config.yaml
d_model: 192
n_experts: 32
d_expert: 192
d_shared_expert: 192
n_empty_slots: 8
balance_bias: true
lr_router: 0.000496
norm_place: "pre"
qk_norm: true
init: "normal"
init_std_qkv: 0.0245
lr_mult_o: 3.0
warmup_steps: 50
batch_tokens: 32768
train_tokens: 296200000
Below are experts of layer 6 (counted from 0) of a mixture-of-experts language model. Rows are named router (the router's row for the expert) and show model dimensions 0-47. Each number is 128 + 32 x the weight over its row's rms, rounded and kept within 0 to 255.
After each expert's rows: a language model's description of what the expert responds to; "gets" lists some tokens that make up at least twice as much of what it gets as of all text. This comes from a sample of Wikipedia text that the model never trained on. Tokens count by the router's weight.

# expert 28
router [142 122  56  73 125 130 164  87 153  97 164 185 113 152 199 152 157 146 137 125 147 148  81 121 129 135 129  76 138 152 107 129 142 155 146 116 165 121 145 125 156 163  74 151 158 126  90 119]
Name-ending vowels. Vowel endings and final pieces of personal, place and team names, such as Suz-uki, Mont-ana, Marc-us, Toronto, New York.
gets: "o", "i", "a", "an", "u", "ia"

# expert 16
router [104 157 198 105 132 129 158 126 145  81 159 112 106 112 136 126  90  93 100 137 144 167  70 151 128 129 122 112 139 191  83 139 118 142 130 170 177 162 156 179 105  83 126 156 198 126 117 105]
Opening quotes, function words. Opening quotation marks after was, said or stated, and short words like un-, re-, out, well, is, not, appeared.
gets: " \"", " un", " out", " re", " is", " are"

# expert 30
router [ 81 134 123 146 162  82  80 141  80 100  81 134 180 138 159 122 156 142  94 110 113 179 149 148 104 164  75  42 175 159 136 117 101 128 154 165 118 169 109 119  98 151 148 195 109 154  88 119]
Sentence-ending periods. Periods ending sentences and line ends after list items, such as lottery., turf., turmoil., plus heading endings and table row ends.
gets: ".", "\n", " |\n", ".\n\n", ".\n", ")\n"

# expert 15
router [ 97 154  98 104 133 156 139 149 107  92 119  94 140 153 131  89 142  92 144 107 134 171 159 170 122 141  46 114 131 116 149 171 149 145 148 137 116  68 101 111 164 141  66 182 139 213 186  28]
Hyphens, dashes, separators. Hyphens and dashes inside compounds and scores, such as Long-range, Head-to-head, 2-1, list bullets, and table pipes, slashes, ampersands.
gets: "-", "–", "|", " -", " –", " and"

# expert 29
router [191 110  90 144  69 141  93 127  86 119 142 158 138 128 130 101  94 120 202 124 129  95 121 107 128 173 157 110 114 136 132 179  70 206 143 212  94 103 130 103 155 122 128 104 134 134 151 138]
Table and field separators. Pipe column separators in Wikipedia tables, plus colons, semicolons and hyphens after field labels, e.g. Position:, ISBN hyphens.
gets: " |", ":", ";", "-", "|", " /"

# expert 10
router [168 175  79  96 136 122 126  93 189 159 185 124 122 166 130 116 170 113  90 169 105  95 164  86 162 101 147 165  23 105  97 155 101 109 122 151  28 188 135 131  95 183 141 129  44 130 137 126]
Consonants in foreign names. Consonant pieces inside non-English names and words, such as k, z, w, v, ik, in Komwong, Umzimvubu, Trek.
gets: "k", "z", "h", "w", "j", "b"

# expert 8
router [134 135 103 125 138 170 111  90 127 144  89 139  83  99  47 120 134 197 173 103 139 113 110 114 109 136 138  64 100 101 159 103 147  94 116 189 149 107 160 172 167  95 179 108  47 131 101 147]
Articles and determiners. Articles and determiners such as the, a, an, his, its, their, mostly after prepositions or "is" in opening definitional sentences.
gets: " the", " a", "'s", " was", " his", " an"

# expert 2
router [114 127 219 141 142 113 108 165 139 188 151 119 172 111  90 124 145 125 188 150 120 132 128 128  77 122 138 118 117 167 150  95  66 104 118 130 120 139 178 125  99  84 206  71 128 130  94 180]
Year digit pairs. First or second two-digit half of four-digit years, in life spans, office terms, release dates and taxon authorities, e.g. 19|93, 18|35.
gets: "19", "20", " ", "18", "17", "16"

# expert 6
router [124  39 130 138 123 154 139 124  85 108  85 157 193  70  91 153 119 101 115 151 117 160  97 131 115 146 133 146  94 159  99  81  73 190 135 121  76 135 117 152 164 102 132 140 160 134  98 138]
Infobox and list labels. Field labels and values in infoboxes, taxoboxes and stat tables, such as Class, Total, Goals, Historical province, and line breaks before them.
gets: "\n", ")\n", "°", " Total", " |\n", "\n\n"

# expert 3
router [140 109 155 102 146 126 159 106  54 154  65 126  58 172 175 131 135 120 108 140 105 142  85  60 147  92  88  68 157 117 131 182  74 124  95 116 126  90 111 147 139 106 129 101 118 156 140  65]
Acronym letters, heading marks. Capital letters and letter pieces inside acronyms and call signs such as AFCA, WRCA, UNIMINUTO, plus == heading signs and paragraph breaks.
gets: "\n\n", "==", "O", ".\n\n", "M", "E"

# expert 23
router [114 122 128 157 135 175 150 181 148  99 155  72 101 114 166 132 154 118 114 153 102 130  97  72 109 173 143 103 105 181 111 158 116 141 179 146 175  80 172  55 111 175 124 163 135  83 160 120]
Single capital initials. Single capital letters starting a name, usually a surname after a first name or table bar, e.g. Pete S|ampras, Hell R|azah.
gets: " L", " R", " D", " N", " P", " M"

# expert 13
router [136 178 135  99 165 177 101 181 165  94 115 141 114 125 139 137 173 154 106  98 126 115 157  56  69 178 151 157 147  86 156  94 107 164 150 124 141 145 110  98 123  92  80  82  93 149  95 167]
Plural and noun endings. Plural and noun-forming endings and time nouns closing a noun phrase, such as occas-ions, pit-ches, films, years, season.
gets: "s", "es", "ers", "ions", "ings", "ations"

# expert 12
router [ 52 124 218 141 185 106 107 140 113 152 166 114 114 131  78 153 107  78 101 118 134  65 134 106 123 156 120 147 141  85 164 155 128 141  96 137 189 169 174 117 136  58 140 116 130 118  76 121]
Lowercase word-initial letters. Single initial letters split off a word after a space, such as f in foiling, p in poured, c in Centre.
gets: " f", " s", " b", " t", " m", " c"

# expert 26
router [ 57 143 194 133 130  69 128  80 102 138 143 114 136 111  78 191 110 108 102 121 195 120  90 158  98 157 122 167 123 119 119 157 102 148 105 165  98  91 108 107 180 183 171  83 140 206 177 136]
Past-tense verbs. Main verbs in narrative sentences, mostly past tense after a subject, plus -ed endings, e.g. recognized, joined, described, became, released.
gets: "ed", " with", "ing", "ated", " was", " made"

# expert 4
router [197 154 128 150 127 119 217 136 152 124  97 116 146 140 134 132 133 142 120 124 129 106 132 124 172 138 148 166 132  86 145  90 158 128 118 112 185 167 134 117 120  90 197 122 144 136 152 184]
Adjective suffixes, quantifiers. Adjective-forming word endings after a stem, plus quantifier adjectives before nouns, such as valu-able, histor-ical, other, more, large.
gets: "ing", "al", "ate", "ent", "ical", "ive"

# expert 21
router [140 153 167 149 139 160 122 113 120 138 134 135 121 141 138 130 145 169 158 108 134 144 141 114 141 112 119  60  89 164 122   0 189 122  68 145 172 123 119 173 165 133 118 172  78 177 135 177]
Table rows, heading signs. Pipes and spaces starting table rows before years or numbers, = title marks, section headings, and infobox line starts like Born.
gets: "|", " ", ".\n\n", ":", "-", "=="

# expert 25
router [ 72 163 161 134  56  86  92 162 189 137 165 119 175 105 151 114 101 182 150 117 200 117 170 127 166 146  66 101 150 111 144 110 151 172 155 137 141 101 105 133  89 121 112 124 124 158 164 114]
Prepositions. Prepositions after nouns or verbs, mostly of, in, to, on, for, at, from, by, as in museum of, debut on.
gets: " of", " in", " to", " on", " for", " at"

# expert 1
router [145  87  94 126  99 107 163 166 158 136  42 108 105 139 145 123 233 115 168 152 115 170 168 127 128  86 149 129 151 151 103 161 119 107  75 160 134 167 131 140 155 167 158 134  85 179 174 151]
Name starts and accents. Capital letters, articles and accented or non-Latin characters starting proper names and foreign words, such as A, Ș, Her(zog), ó, Korean syllables.
gets: " A", "'", " The", " a", " I", "A"

# expert 9
router [166 106 134 165 118 145  76 120 131 125 127 138  71 111 132 114 103 128 150 109 134  99 127  71 117  77 151 144 122 112 150  63  73 133 177 123 102 155 115 102 104 125 174 146  95 110 136 101]
Sentence openers, ordinal suffixes. Words that open sentences or paragraphs, such as However, They, During, In, and ordinal suffixes like th, st, nd after numbers.
gets: "th", "%", " The", "The", " km", "st"

# expert 7
router [125 136 102 134 118 108 121 116 138 159 123 131 129 116  93  24  78 143  75 160 137  71 135 176 139 123  95 149 102 150 183 107 169 135 184  92 142  83 169 145 147 186 120 147  76 134  96 157]
As, months, table cells. The word as, month names after on or in, and pipe cell separators in tables, as in known as, on May, later.
gets: " as", "|", " September", " May", " July", " January"

# expert 0
router [165 164 213 126 130 132 105 144  81 178 145 164  98  46 148  49 167 105 148 160 133 145  70 155  87 141 113 148 115 123 193  89 113 149 118  94 181  84 131 212  86  51 128 122 113 129  97 105]
Numbers after prepositions. Years, day numbers and quantities after in, of, over or by, such as in 2021 or over 9,000, plus closing heading markers.
gets: " ", "20", " by", "19", "==\n", " of"

# expert 22
router [132 117 176 135 123 125 162 138 132 125 108 126 127 146  96 142  84 136 175 130 104 158 104 161 145 188 122  56 100 142 153 156 130 124  95 186 108  91 138 109 115 176 135 134 152  98  94 170]
Spaces and brackets. Bare spaces before numbers in tables and dates, opening parentheses and brackets, and math braces ^{ _{, as in (D-II), 2025.
gets: " ", " (", "(", "^{", "_{", " ["

# expert 14
router [162 119 139  70 187 180 107 137 134 199 155  84 142 131 174 135 150 133 149 153  97 187 133  38 163 129  83  61 145 124  81 144 114  88 133 154 101  79 157 141  91 197 108 141 132 114 108 134]
Numbers in tables. Digits and short numbers in sports tables, scores, results and statistics, e.g. the last digit of 21–1, 1-0, 51,560, 547.
gets: "0", "2", "1", "3", "4", "6"

# expert 18
router [120 145 149 172 129 151 118 155 160 119 164 127 135 118 149 120 113 115 166 109 155 116 105 157 105  71 156  91  86 148 137 131 142  97 136 113  74 131 155 135 137 127 100 140 125 158 164 140]
Clause connectors, pronouns. Conjunctions, pronouns and linking words within running prose, such as and, that, he, it, which, however, therefore, also.
gets: " and", " that", " he", " was", " it", " which"

# expert 31
router [131 125  99 116  82 158  77  89 112 113  82 115 129 123 127 102 181 172 115 139  96 154 150 160 174  73 146 144 107 120  61 129 141  85 107  90 108  96 109 160 141 144 103 193 137 136 128  45]
Second syllables of surnames. Vowel-consonant pieces after a capital initial in surnames and place names, such as Sch-al-ke, H-ul-me, Sh-rew-sbury, Gre, Kar.
gets: "al", "or", "ar", "el", "er", "on"

# expert 27
router [171 101 110 138 143 154 141 120 155 200 156 154  88  60 145 120  86 127 147  95 137 125  98  85 135 130 147 120 163 182 140 143 170 107 178 136 116 144 105  79  76 175 123 114 127  95 125 157]
Commas after noun phrases. Commas, closing parentheses and quotes ending a noun phrase or date, as after physician, woman, 2016, and occupation nouns like politician.
gets: ",", ")", "\"", "),", "er", ";"